Below are experts of layer 2 (counted from 0) of a mixture-of-experts language model. Rows are named router (the router's row for the expert) and show model dimensions 0-255. Each number is 128 + 24 x the weight over its row's rms, rounded and kept within 0 to 255. Numbers have three digits each.
After each expert's rows: "gets" lists some tokens that make up at least twice as much of what it gets as of all text. This comes from a sample of Wikipedia text that the model never trained on. Tokens count by the router's weight.

# expert 69
router:087122150155118159136152131155109089151166172117122145150125140128160160143125113074160111148110108123112105113152123111115124168120130147112167117105113133134095141135151086106111103077107140168151149174151120144103105143084090112178124099097167146094144154150087134140162165139109143085144137146177132136166112106138090105136141114106124117133155113111140176117140087103125135108086113132116130137124148095156117146105128106124115148102158103115150104132097172152115104136108144115102124140107159159126111137127151110159127184087121157171188119154160169142124120120133105125122117121133123134107121087149113175141106177164120141111101091125096123171132145106095141088111131145149111110148162149109116113112126122131108160169103161130167136119117146149149087139136086
gets: " States", " US", ".", " Kingdom", " UK", " club"

# expert 122
router:107110133098143133133143138176139132097100122117094105160090082163121139141101117148100129144092147116122094126163145137116136144104163126112135153123066085103147162118113134077144129183118087139141140096148173147123118136070136093141116101111177116136134114142099095175168130135119124103113133109141149138125127105162145175124115128112153146138136113143125129099166135104088100076104107110113113117119102147148182128131139166124141141108183134128090128132095134100177077160123156091128184131103124149125128145118153102172104151149116104104106126104139121127116139113151141118138130111135091140111115150094160148139126157151114102140169112132143089161127107086168083073130124140157177163136147136167144117136118108141146130126155103143143135106138095093140115110129127
gets: " ", "–", " School", " Open", " Division", ")"

# expert 44
router:121096125109173143110114116111134134107146093147152123099146119128157083169137155119164112125147124118088139144104154117091166146109093088145131138116101136098107085129161106112144122116101099178147135080149158125120135121119111124115104108150138120141118086121150163129142123126135119110135111122097107149111118117140158126122117123091139127144072120162121109121119091140126125094101146149121141132173138115084110125105084150133153121129064178136121158102111130108161153156128138097125098111125082094147154115123087170100157099156173099105098089142124140081102124099111136134128113131151187084119142112136155149160176089166145119146155096123085098069145156164135133149121123161097131117165135125082160127105119139079121146125126140148117147102155101115094149123121127
gets: "ie", "ud", "se", "ad", "il", "0"

# expert 99
router:158144101157110090118112109120151132103155144171153131124174115179118152136162088100090116176132122111121141108156099139113121105164123138104102130174160105162139125165161112119127119145158125154119115102122129168130148064120179134168150156123146108113157126126121117106104130118131124146107118120148099086103144087134103143151109116132167162113114110076165167123118145131125174126141114115114181137122150143130138110128149176122095105142149129156101096126099098117095159119107128120195113104168120112161116131140146123139156141142090151120126172160117084143104139153104153140093135148103130140147139116126162132125093142121093132137113076122149108127144076126107107124114142169127096130161117133129126138158151167084157134135141104076104147137118128131066097109101144
gets: "0", "5", "3", "2", "1", "4"

# expert 62
router:111109124166118147103147128114137145156154098096077109088094148116096129104161107128174173136125148143164155167093139117121110104109168134119121118132149135129105119128106109153164162165143116128084118096122122137097127145119122159156133143123165099123140090142134134161160150109143163102110126163157105166120139116114134161102129164122115146117172139091131109105130148145151152139121115107114138098092141120124112081099099121147155143139083120133126121122065156102142091127132141121114100126145092184098102145136141141162124162116156150145125108138162086141170139075174135096126152144123110168107094133169154148105067142129123095079092135094121132144062166114110108129102112125117166112146113127095105144117137142136146107137102144106089115132126113116116111083088130
gets: "s", "k", "a", "os", "as", "es"

# expert 83
router:159131117144113126123136100135109117120189162134132138153082106113178145146103170171194106124176130099136121182093161127135145121165126155161129081117115117133108126145123121135120147096102149123146138102116094157116123116136098160116172121140120157106174140091124112139127125118124128136127128090143118123106179158071161118184151134148148103133153096135089138124107153143097163097123130112111108154100099133083132117158103117123135140088154114142104152085157103149149101107115143141123119104113140088134176125175145092118150120131097112120154134137132128123159129104124168090098181096091083121087131155160108162124134174094138132146154122147138132124072152117118118119093137121140133160109125100147147122151136138173157173120107135116145130127140145146117142109156144
gets: " from", " for", " between", " on", " with", " at"

# expert 50
router:130091161138112085158151125123135128143141157084132151150109118111125134073143106158128119109104145115113142119128102116144117143115097121138097127101153102124128145086109128162143092113116149112123113138153091115171103127140131119126116157131095137098083134118141109160084103150083143109150107076129159153149132095107151168119144069110077141106140169101171125116106085091156114122098091180139101111084097123116134144156154126139136157103157102127088140151133118137118140108104138134124128137133164155106128123140129140115126191136115108114166086171176160101112172134185136148133140135132162127111117120151134148160117144082129131100117086127110124162134103102120142139105147114186106120125150150138083103159108120143161108150111107091097130155146159115141136098120172
gets: " |", ";", "6", "3", "4", "8"

# expert 107
router:123104153155150154109126146106097091152140124164179127106089114082172086135143135148087121121096170094158128153102155153113120119093135127105111126104134130103100144110092124116166134148150094137095132152146111105094154166117082141121115105152119159139133087157140124135126140101153113134097127113144139167129120160123109087093082134104174169138103126141080133092145118113120104105123108084098103106105144127134136166091135110166109146144114078111152082156095132132100136154158138131157148141123108128091130135119112140100120155147104120131089095122136120100129137161122098114140129089161092114128102091127161084158125090169102140157124118151130130108172132101113129155121150089120125160097149149162101085112086128125140126149130122168103125114151149149095093129158160
gets: "el", "g", " |\n", "l", "x", "es"

# expert 104
router:134129080095142120139102151094110148121139140126110169101119104154117120147104133112147142103125114152115176146142152120123111124127149089170104166085150110109180152126133158107142183153097101105152139133123123149124140119111096165127123155134115143139138128100117112103115127118156170151098128154087142126109124097154120111117112158102128159154111100158148144086096155149102071152170142132117107123110077111166113141123088143156132104178077162118095125122115100089136103125134124147132121103078091103141124084133082160156147096113156113105095153086134112137138143107119093146103108126166127142086113148165092150134147081129150102168133140135126100099113163093092157146137146140117112142141154147151138137140158142136147149131119141182122096141161122124113159115109073
gets: "her", "ott", "y", "int", "ick", "ett"

# expert 54
router:109090119107116103096105150096108154140091143122129173131158096125140076146103164142122172099143131142147163118140138122138158140099099132154143125123132151178142098154169139127103142116125110155149134104132122143146136141148121107134135108091080110161106156174137148099082082180159136108079126123104147092088106150151124131106153117139087152117152099152138116100100155137158138143121156119133109122135156122142116167114083106143136125102119132125086158140103081167119154155167086129126078082148107145168142081126095157116109086127177162146102127147118109126141164117092150127128128131139144134132158132134124124164154080104139131134141177135144108110120110112122139172141108141104104157171122142093123147112156160110113167107151181131156134109140160128124124135112146
gets: "ly", "ally", "less", "one", "ely", "ie"

# expert 32
router:110111173159165161123118127139110102155155150104126144160156119112104136117107156109114137157089147125119129157134101095093115129131139147109166131093126139162135130091154174108153070161122158095124117131161111154111137155139142107167133138114156113095129128152130102123129110166138095078121156131145130137135117136126106120096172114095098093096156111129125131153151110117172117141120135118136108148137167098164138120150139127094118164127148102161139115153103146151133149064107100150129115144175153132099079144116125150168088160124138094156161123133140151141135105144147101134098154138126087144141138182092139106124100125167140135134121151095172113160162080126093088136173147109109144169106166103144157117150124103137123126125122093161114098177145114107151077144125099
gets: " |", "us", "\"", " =", " Title", " %"

# expert 74
router:164105137182151146178121096152138128128126162111116135157152142141096149152171117112145124136122117126153095140117099165126123127118125135119112131119142138138154189118108136142154111101128116123094188154180134178141123172100144103147147105114116111095117163102139093125123146139112110127141119127142119128168077094095111107118127103157088145115151089117130135180130146084133130086109097148156141140130132143125116137150156109107110125116136140133165141088082151110168122105118188141123113137166146165120098169146137117125132181100116136160113096125170121101145110172109102140124114133134094126141091102144111069114082144121116113140141086153117167149163148096082150114145098154108085091089116118116111138106111140120126154156115144143122100124135086147135117128139178
gets: "%", " one", " Candidate", " mi", " University", " son"

# expert 79
router:156124093109056113094116124134109132099132146152119140084133135143155117131098138127097118096119135111081173148167130118161145149168098158154100118082154118136128128091116089177133106126122126145142107080124136145131146094139103115155104089128151088109091130139106114111097095147173134150103155117162155094156133151132149142156171147139133150131125091104095114108116155105107144158115136166131147139123146151167137141152087128118092108149134108103117142147122145139156141101134129135119121139132142107112109138097072169101115110076108102156138119136168089127176133131108112092106160124157113150114141118168138160133124088156172121167156112096100150118089139112131134131079086122146119143092166133133124111159176163118079109127123149109120110150145150144148136141119164
gets: " him", " it", " them", " her", " out", " himself"

# expert 76
router:111118110117130082100127132119112101134117091149125168128110139155099133100103141115183193132139109179152119134127167101160067150158146152153106116136116110127099134118114144152100167103118098093087127142116111110107109121117122110107169125089137100131149117082143134096077170114111165169109151160082157132115140104092098125141102150123073144176114090112110084144100126150156099157153147090093153148089113145140086153123137137137159095160119170105114118111110119121113148149159104134147124099091096140119125127124129148152125120122110086133122132140111104153129151140099135160107145180122131152138111142127125151134111117075126105107170140100097115138108154105117132113134160112135144144111073103123117152102122123102134123154098143151154161152094101147093138145110137
gets: "ist", "ant", "er", "ff", "ers", "ort"

# expert 127
router:114109098145101100154145098111109105156115123161159122165104145096131167134112131150124116109091112140129077095171091109114095099142161155135137115170124128110105103105116084138134117137096146129120100129121079137139157121121138101143116140114148136121118123145085111142166120153129149123139105147124124101167112114102116121122140135131163115077094128071127080183165125123126171096098104123104115123128147162139175136147153139101114095085146108146146119108103154129145124136105130108117101115155106127117122142123109102084160109116093133176140115107155103104096126163109130107154122121113113133087155149112108113105090169161153161089095153103138106162115090128147131130159145159159129139090125128149196148135126136085083128154080101159123138158104119161165165137136109
gets: "6", "7", "8", "3", "5", "9"

# expert 17
router:141166157123151138163131158159147089130105176164125155164100162138148095148150142106107128162158164129172124124134162159106149126078118110097128100114105131152099138122124087122147106103164122143169129139121132123132140145150112102116180128153126124155106152125108077183099104150108146128115119118098143120135129151137144088138119095145128084108095161145131135131122116150133130083120129125136134132171152107088126108148084113176148145083138131084136120125089123127173125144103101121098146124120109122147133104130156154157091144109144144116130104128133163141090137103123113075156122173115139090156141107113109172101175132116103135118151111115131180129127146143109135149122094160097168125152132092100110166084126097121117181102148163112152126100099165173103119131141139
gets: "ine", "an", "ium", "ia", "i", "a"

# expert 67
router:151127124163127095106166147114136113115097169106105117100116113156119119105091117135122120153093123121099127107120124109126131131100100149105129174118079098159138135080147118092122094179129169177076117073133112153100086133140164129122106144138124097123102108183136142135105127106100103111131132111153096095110153115117077147134103138130182123112102118135126134185112140122132148137147149131147178148144133119103172095108136165155087173153160096124105115130148141087129135159084095125152128101146139119122120121122124111172126142189139089129159179153151084121142104142144122156101089120133140117169114133112117145093116126099139100108111132129094113124152132125088121156144098167091112128165126130157165123144094135115148128091133117131111106146124131111151096125083107
gets: "-", "/", "–", " -", " –", "+"

# expert 55
router:121120138095143120089115130091126130137094109090107132147137085145135142119126164150135154126106132144142158164138090085167106126166140097155117111107128089130150132143094158104109131094151129098102132159131136102144143101129142107174095122123140158153123174136134190102110144150160150141139096123101133115164106111111089163105124173106064144169147135161125117094129152123180083145149146134111118097094107138136135121172076165104137147165077156140091125146135090085131124124140137152110138121144120137157164174113109134125111107152159114096129137097135081114123136124117123149097130153108144165153109107133099082106126110100161128109138165115150092138124089141098169119138160139121134103138134142115150099123126148151125093143082124166110115131161123099144097159094121
gets: "ar", "en", "é", "ul", "ab", "r"

# expert 13
router:105161140101144164144171172175104097124129122168131145120092116141101114122104137115141091167116110107133105089085140173156097172086098100092133106130107112127110143111104094099127086104137163173134135173086157169155105118138107090147115134156094103134104135108120115141102163094132153126123154144170158171122157105150131159101103139167146121103096148159158113139145090118152136128110081156125129118124170156130145172113147100149122124113150111105139141179135153119102114133128104098093157160142131150139097119103153143130100141122113156110127084135127164148113102138154098082159122148099102108150089105110123118123128151122095095092131147141105125155157125091128096092114113132184130112145138128136142150133088132136125152159122153112159139113129132116168151107134101
gets: ",", "|", " -", " end", " two", " Army"

# expert 96
router:117139113109148130101115123095100151124113150134099091095165161178114090138137120118177202131132132159147150113142139140125141123104089133160127151163124133121108097142139111187110167145107133148106116110122110114129144137118092125088139139129101139130175169163134163145113088134134156136116148126124136093110155097131136162132112122159145156130117105155146090104108185145127154155163087124172126132161135099087119099118109096140142108122090139117126172127104100130123137156186145129141109141127126137169127107109103181132132122152148123151106096107101130159147152111114170107099115124143138144139149110118160105090132124117144097168160153130136111113147175159187126130135151113139162136175085091083165145088112143131158115111111167140137129110125135109087097135119163
gets: "at", "y", "ter", "ty", "ip", "il"

# expert 25
router:120092086145138147109124117121105151165099132096117125139156137132101183110125135115086118112100143128109126150149117135136144096153153125131121103109181178106133123117125151106119094101129146127105106120117118132102163156115142107178114124085126151104143109122114088139151121141119104097163114114110119141178132094080074108136091160146097130085134133096143166118150136133110131105145124110189171093103089160143140096132135139116118142133117122116117124115139080089098128115081167163083126137161124109117136147120104101108106135144142120168096139163129084145091103144095146160172164128100091175159146111157096128094136135105123140080110131162137125120096072120137131115141141142126103122122158093105126098152139128174117089157131136144095099132168086114121128128142139
gets: "1", " —", "3", " Votes", "/A", "/a"

# expert 89
router:123130130091117146138159156111103113166173121109167135151141160153123106106122150142120140126162148134110142121112152149109165137078118114098134113114085161155164067142112113174156126134126178116126131154179091115129119129170086136145143124150141154136120129143115144134126164146120112155111109103123140140122096146149122111124084122135098093134114163151121128087123110121108144171139142160096127108156138156065115124082102129156173161094097077161146094093142114156118126168121096127097137134152083131110172099143107146092101155114129094107100104113117148123116093135106162076143096091128119105140133093126103174157145103122154136134099131115108161077115113187092134152101149131109114130099163130106118124121091166110117118141124163141111115136120150135129136129136155
gets: "o", "ia", "ina", "io", "a", "ra"

# expert 3
router:126142129139093122149105127141143144137135118130131094107141146162179180186179095113107155136122161181160095108145115140105144146140098130137146130117123113130121129149094101086140138129147155093132179144128135133104161130148132132081140128118141113161154124112075130106096082125139133118171149140085154111160097121134143128112134120122092106123126175147178105140123151152085144101108122177114132126120114164115155163129090130106156111139129102097138112132149085100144147169118152087175104129149152121153121161122149135140156187168130157100131099118076162150127119135160076115149124142133121109144163142158137113113133129101100118143106099103128093161116152140183157101162151125130083129142154129164126138133166130133149118110160137176094125139155108114138149137108139
gets: "7", "9", "8", "6", "5", "4"

# expert 14
router:104129160114151132164102163092102085142099160115137171143138116126132134101157118147118162137116170160155111173139141144154115140101127107124147144090106139131121166125146148142114139133155095103142072127139082113095142164174129121097165105129165106135110127081109111127084147163136156129107119107126151159157129115102113112132126155110151110107142147154084109141124122174096103150101154166099138123180139149132138128091130119126115124111128147135144116122111103189125135078143077158123139121151101164122159106107154172148124125141125157145110136115174162154092103103102166128100122155139097122166158087123097150134159119107102165139110137133135116105134113152151178159132103108133156167085106122129099161106138120145127152116139109097177159106109151136105137113093164
gets: "et", "us", "as", "ac", "an", "ut"

# expert 115
router:117117138119135151132114150098112126098150119152112139102117119095133144111131102190113139084142110107131173122116098126161109082103144128119127151142111133100158165167126169096130161168104097105115131094140152144119071135111084139140122124128145130136133104115148161113128168130177172123094097177100158148140096154142134113137154113109138147140121128094144087121166110124121113131121159108104110101113125093123127090096119134137157104121093174142115093115086165152149116145128129137088066094095098116142127158141131123099112169110150095110106148145161077097098151131142104137141120154112137119155142156099150134123126104093152098120116125069106111098108141154100117133164097090140124142123113116148116084080123125097123142144105144140111153096133150095098164111171083
gets: "ard", "od", "on", "ick", "ark", "ag"

# expert 102
router:124138127106165116104142143138158143141145141129149119121118135101162101144170120136148134102111116133152150138132139124090157131110105112131103145167091109157145137133151097100170106113091129122155106091140115150092132150134090166145101096162118125171130132135132119156147092138109113113081139105143106117135156144116122125083142086079153110121122147117126170107115122189080165124144111167117094133143135127086143105098085104126127120102146124175156157117096102162118110123111094087165148122159097092115120105141158101114113131142120096146084085126175144098152089159144158118109162080110091089171129146121121159152118112159132157131159123152129092151178117137099128165079098136106160119152154135121157111139158131111116167099138092137115110091141135161114122112131117
gets: " to", " from", "he", "ide", "ae", " No"

# expert 23
router:157132149121101098100126143105130157126152106160112123093161118107108113143101134112159188119123109171141124166151152093119155132158082147181150128134115111113132099164137111153128165104123126101142132117155142095126159115090101131150133148095159100093092100121132144129082105164149139153129155111105131112144131153101110151110120165134103135135154136128133099124107144181134094111104144157090123118142132112158111126129081173154139125144126166142141134153128086106100119109133120147156131134153107168156099106110096162134157130115152113118095084158148102127140158106149135142098102187099155145109146145176136109141119107084147107159145125100109125127112147125140149167086167114109096160168076135128113159125160171102148186100134152115177122128128131146137161134096143
gets: "ed", "ant", "ing", "al", "ven", "as"

# expert 4
router:133140106154116156181139139157095153122128140112146094137118100096087096110148096125102098105134131107151088142132102115130075154101104103092103146089117136158099147150147091106173059149147168133155133115121151110098116106098135126141125141129134102086149146127124086103157096126120140142116114106159149113117112112159099168120145133156107107146141105151103123171153096119106112099162153152125134131119143096159177100113131106151096138122140113112139157124126135095137108138140171124117131083130155118078086102136176094150100149152119092168137129108130143093131095135146086134105125098141097088150112114111119153100115157140145136111160125152119100193164157070148080143148101159147139139125148124156113118108087108130155157120156132146112122114117123134161152131129109
gets: "–", " /", " –", " -", "/", "+"

# expert 30
router:099097117126140120094127117082144105147152139163101117095149121080127153141097130147148107141113114138113159144156146074126156153156156144123153099088120145124096126119142126108137104088165126088093135143125158115085131118120090133167088107097076123106110107124132121139155084095135085097124099091131097143095147137141121157126099155068104117151194156130092133087107099153164167109119147099108170101103152136154153088104111137142156123158095137169111100153118100116137143146144147107143162080143105128097118128085146131132116143130144098153097112162118078080141115124160131130130096098119149142105088115146167137165140116139132116107102167081098129121129105134094149155125136137132119151133106150128138136137130168134133080136111144125124101112111115128135093147120135
gets: "j", "q", "aj", "'", " j", " Y"

# expert 33
router:123117121145133151099155084125101086141121119134119097134089115105103142085137116118095101179128137080165094142134141103118095118122147090102123136124109123099127091096089108118120108114150166123146146124100105115082090106115131127098131073088125132092146156159127128136137167108129147090152120108111141125159126172171110162137116151173156132095133133115145082142140104107126109130159125135123137086109115122121155116111161105102115091111175112139118104159168152160111087153179174155119147168160138158126160147101164097108089101143147136157112118085159135113129119122119149148147124111118153124128145141109140145135103121135141112106077111122167109147112116110171068170132149136136095112113153143117132120134153138159129103126095126161105151127100115082158134111071110
gets: "1", "2", "3", "4", "0", "J"

# expert 40
router:102096119105148175156138159172128123130127156105156145135111160143177138124155117119122091176100169105140129144108109158144146110144124098102096105073132106157086131104114136108171135120099160131157099113139157101149150111164143099141128136136092094134111132119116088154133121115095119122120112136135149155128110155157117110128172089084141134121125119118130087145179108108110141075131126142118101128125143128090147166109136110165128119101147089134135078142119154160170138165128127109098176166126176121098098157152108096126101130134099114120115137136166120172125117161084091126076167141161074150149101117137136120085112157120083125112119152129161132159134093127151134111146115155149162122121139151110151166142100144174106132140117148098125118137140110127122113088143110
gets: "\n", " /", " |\n", " and", " is", "'\n"

# expert 64
router:137074113145123145150140104149127079166109163092168097093135124111117160133148113161158076134119110126113117133094092178131157138146134121112114174167088116111144144103107091112122133139140142161135180083137126125150143146101109118087086169140084124091139096145127099126144104116119108088154118121107133124138096125161108125159099139153138115131076129167133106133104126164154123129124081139136101146100131134098140141132140115109130150103157106125130096132170129100149146121127163138148119135147099121116113089139136109120114131149087176125134163119166134074143145162152125154136142136145151123122103145101142089136150149132089090088082114181103099178135087157116151137097118091115104115136175097158122087167130131120108101135143110129130114127130117079128135121142090
gets: ".", ",", ":", "′", "%", " Silver"

# expert 5
router:099137143140141159146135165163117103152127155123153117123146141139135096121157145117097123187076151114130134134144115124157126142116164128083156103104123124086097105062103110097124091098180151140142144155127118154125138127106105132158147093102114137112087127167130120147124133120115127114144161081152121136148097164166069129123085121139121108110132165129161117099125126130104142085109121136155122131172162146122101117100175118131129126134118120112151115154121153102142097143112142110084169158145126168123120161136122110160082152149114123093123123094144142144116143127150111155154092110102116110144086150121087101146158131140118165169120132157145118113125119103118131119122102154132083097106119112179081124112133152149189078175147152100121116119099164164155130124135085
gets: " York", " States", " England", " Carolina", " India", " China"

# expert 85
router:120143136095128088130069129108101160166104101116112149134159093138124128103132140101119138140111117132131096121131151118097115096159111112131105122133130120122135143155153176166146149140121154135167107122139121121141167131094124093135104147115107080129160107129169148116100084131126169192158133103116114124107131076125132140114162176134124128113131069149149109092090162181137115132121143179111113114132143120125108142164132123121165103170108154143148142071116080160168107102163147159134115119158110137124114107154088156154144112100154136168122093111144148153105119134099144131098160126157090119125117092177149084102110120148141154180128119164160113135124109177145175120149121105147137145110103170141102116135130141104116147122091137085135138126140121138082124127120144
gets: "ent", "ut", "ing", "ip", "up", "ake"

# expert 77
router:122099105094131107158141117154146112108126157128104128122143128175091128145097128103104131145119144139111119104091125125095095170129116138108166166125106130152148150109135094122149138177172153169125130131100145172140145110135119123160115132122159126093114126148162110124177134088133101110151136100149134107134126155163136143113113137134160134141139088087154117115148099120104138163104087125159116139129110103159174150106148157099091100113118139103107128153149184125127125106149154102159189177142143157173132159129143149168155154137198121089143137139169109142153109126117076122106084149111108151154121118092133089131127140119111154113147088130146079137131122109115102105167099128165167149100115169157112130163093098144153156133132116124117136146107148099109149106095132
gets: " ", "1", "2", "3", " example", " eight"

# expert 51
router:140135159120152125103128145089122088100120118149075132128158148126115127129114126163142152105161147109147149115147088084099155132107113163082191126138105139103133105149106167095140141131154118141105150157141118094166101143124105113131147142178152147153133128108111171126118157147164130102094099121113135156116152104114125113122111098155093146090124153121109147097146135139119113163127145108140120138154158091148135148143158104110129156110059152150120145099115111125135185158169127115132112099130089116130156082116157146128114099094111148126116135100096110126126137121139130112119108124105160147142144134091084147181134121127144171150084164130116130084117077096095149164124112111109151129155093091108082150096091114107097110116102149116145160101129188158104117115108115
gets: "ad", "ph", "al", "ah", "ab", "ub"

# expert 12
router:110149121162115126129144123158121111076142111150146118131095123110152122144110099126103129147090160079149097129142072132146117144094104099113125153158152142137139138089132092109123079137176111171170127083133167077137147157118097149129135102145099138093175128131133106149116134112099120085115082143119113159160139116102135144141105068103157130107120094099121158147161126106105148116130086136101092122089100118148153108125146139103100169135127074118112117155095106104145116127138083118128111107129140133135112145117184161143068169156138130117127168136119114118130139173138111154168088107171101156118085120127163168114134150114147146094122105125168127096149130115113148121149107165103123094132147124122111137148098128157144151137106115112149167140133134116145105153107107
gets: "–", " ", " season", " team", "-", " year"

# expert 68
router:109122091164132142096175130156122164124154122092126102128118119085068112151121129113141109161097142103146118119155142132142099132127162151143099126137099119149099136081101075132122126119131124129120177147138097153138120087145151110156114120137093121091141089140106149094140140086113099106158126096113098151155119146138105147129092108115134173127118115130126155131184105098150108109092112156143077097086143151178153181110165119131093160147161109135128112156164102128107095151121165090147164180126132112155118129132114124117102128135151127141141119130154121074173124137126092110125076133092105126083096099128114131142120138179114148123103129127095102115137133099141120127108138114110084160121159107162114121164142126144139116152142130158122116173163156126147117169126100
gets: " |", "″W", "″E", " d", " also", " Be"

# expert 34
router:128126105153117116170130155164113098124162080091087128134104134149095101156117100108108096155082105130111117164106119100150080116134137109099141105127174100142113116093165132081114145120153108106104152133116140157106133101127141162155137150123154114162138152162135117159116167132102133146123159108127141195122147169139081164101127089140144143138116106102126112166148122087122113124111097126104109124107132133131088162149112103103169105101138120135127144163166189116080125121088161122101156133145155135135115140129123169148102141133132108102102102164155116129116142116125142138108131164069106106135146085134104085094164091136113118125123090137142128116134098114149127138141124150094149162129152117156089117092112115173148121146099081139178139149100147122149120120113097
gets: "2", "1", "ers", "ors", "3", "ists"

# expert 19
router:118132125166146118131101151097108131157135110158150130114137152091105149153117170146141125137183127098135091138102159129119154135073135138164144135086095087118083117137121103115168092165137148110078157123139099123107121135155101110171093156153150124124176095143121162122166174114141141162126125134097112151078131110141093098117100150126133105148147138144118148123136097091150079164110105115080134122139147146100132121108123156143176130177080120104139115107105116108104140122137147146133098117120097135113154134157103134127132131097137101164083121123128111088163143101140104145134099109155159101114125170142122094140125155125134144100104112138109092131125165167071132137121111105148105161134075141106096151136081117141135093145116142163103129086176134112117130110115146
gets: "v", "z", "que", "w", "me", "o"

# expert 98
router:109133127135134125122136154175106135151115134109106160143122142129128095116101136118116133136157100078166112093128150115111117128141164138134157093168147129125124100097136120113099143130149099171115137107111090118152173119170127153134137064126085157145172169141151154130158138151102123098126138146108116150128136170175144126089152130123158141133075124120166137130142123151087143125143139149104107117129157150112103144124158128134138127152144128099157162179122121143142145099089118133126113160157127141094105155106144149160074110159159153108157086123108184108150125144164084126146128092131143089112168101079132143147103129161118145105068137105118118114169109141101138102130166156147122146138169108148100111111123133107124079153148139137116094133154162105158086169169116
gets: ",", "9", "8", " year", "),", "7"

# expert 108
router:097116153139157114080140153099140128140168099124112100098146151157126121138120109173105158132114151129146172130127105093136126112130101130171141173126140136111148101150129147143110145120100098104129113112124109095157096139105082103109098106100087144118137128126106171143098136139171148137120119134112136124155133149112140132144107133163106109120123148119139111077102187148137158150159089152107131093162112141166122113139110126090116154169092086124132137130107088120121137155157150166081140166139102137154183135131119152126131121170146131151076115108148092166130144102107141145154086150118103158112134113150121110138134110094103186106113150095154121086104136168145149124102183102124135131128091132084131122131143169152142109140088164119084110120179136096101139131104133
gets: "in", "b", "as", "re", "is", "ac"

# expert 100
router:120127134137068131128134066145131155146083106190118070111127131143139131124076148129114108054167160146135170081132151120089127136116122126124085089127109148140125116128130111132155188123132091101117104097118133129101105118107114083104127105164129126120145123153165129127157117152144110153142131145152139150130157148144161148100147112115146159128155108090117153145153177117099148144124116072110101137090161137139123148115137160115148153125107132083133156118158143128112152115168140106160108129131126146135130129162098116110169113098098147141149139170100108122173094090112125127115155089102147135137151123142169129125169160139121095112154136139085161141114139109164149148121175142181116126112122122133165064138122090117141115147138137143107150151151106139146128145139119
gets: " to", " over", " a", " for", " not", " more"

# expert 90
router:155135126114113064092130176163151122124109155158131170148154158129131143115159123110123149104100127088174116131135103155098128146141075098148169099111122081127141096133075114119122167165165158130151114132132129154173171146105119161186121136134141142138158132141104137161130123138131149140175147117090146113089139130143129150113127137116138136113103140136142129099124123140110091164094156137187125175081117105103123100160125119153113104093110115080088100134138103144155169147112122119105143147153120151149091138125119144157153163154129153112162151146066111129108152163167091089178148170105105131158149122138132100117094077113131153112131104101107130125100117133126121106143139125096088114139098136134122129109143124106123128163136136125144134168128115117113141135103172
gets: "5", "0", "6", "8", "3", "4"

# expert 109
router:080149115124137145136157088177156118175089148131150077135121133133099096106121126123065075145087138134149110124158109112143111159093112109112101122093141109129104112127125105074127137152110148125146184121114155145095152138089153145114112109114098128078151150181096119153127134116127133174137134118109145146137154087152132105142102103104113126131089128122127114162175089096150132103136121154099144125159136140140141124113164149125107151158189097108121110139134190114120095092090138132101150173169135155167134123111147124134078146123133158139157081126151175109128122128117115142114082119104093118146118116107134103108113164143109134114119121144098111170165127119151101151116111130135120120102147129180127138128128087127163101105116146104104115163134112127138145125130095
gets: "\n", " \"", "2", ")\n", "°W", " video"

# expert 126
router:133136116138166072125137106152162104149108122152119104124132122142126142146177165119104115131128111109125121161122111081137167135128140135107151148152098122100103115134115102099094113168141163143121151145151094079183145129108159129126131142093126130138102131177128120157137156141156107132138088113111140074088144133112134101093114147128155113122098146102142191104160078127115126083121111115180150131144135107116147114090144128134108114163148144109128111124144122089136191161079158134147126155151115133116138131104148143115113136103127168107155167152101096120113122131173135106167126130166170132139093110138099111164095090152139114151082105137127145127119102111095134165182117137109114120151151126134081128080137110101082075146116116119107135161094151113131112123159121
gets: "0", "5", "6", "8", "3", "7"

# expert 20
router:111140131106145113093103161115114123139094148137148137109118101096156110139125157145163162116136130088157134148103137140112087106153135180107164085110113137129120153107101161159122101118157132118098108163097112161118128149113126104100121112118174134145113103124127132118123158118097090102135157135111157137153106134132160101161126175095140118094164155153081103110110151148146128104179171082137159114145126151102149097127164120121166125155115125130174117116135104126111115101166112173101146083112104100109132122109098138166176134135178127132169104115113138154153171132121123072154173089111125141151127093128163174154086097146115140091138149129148124102097124117116118161106086120099147138086095144100136117113126098141120113154123136145070133120094113140101130121129145
gets: "le", "es", "ce", "ge", " as", "ron"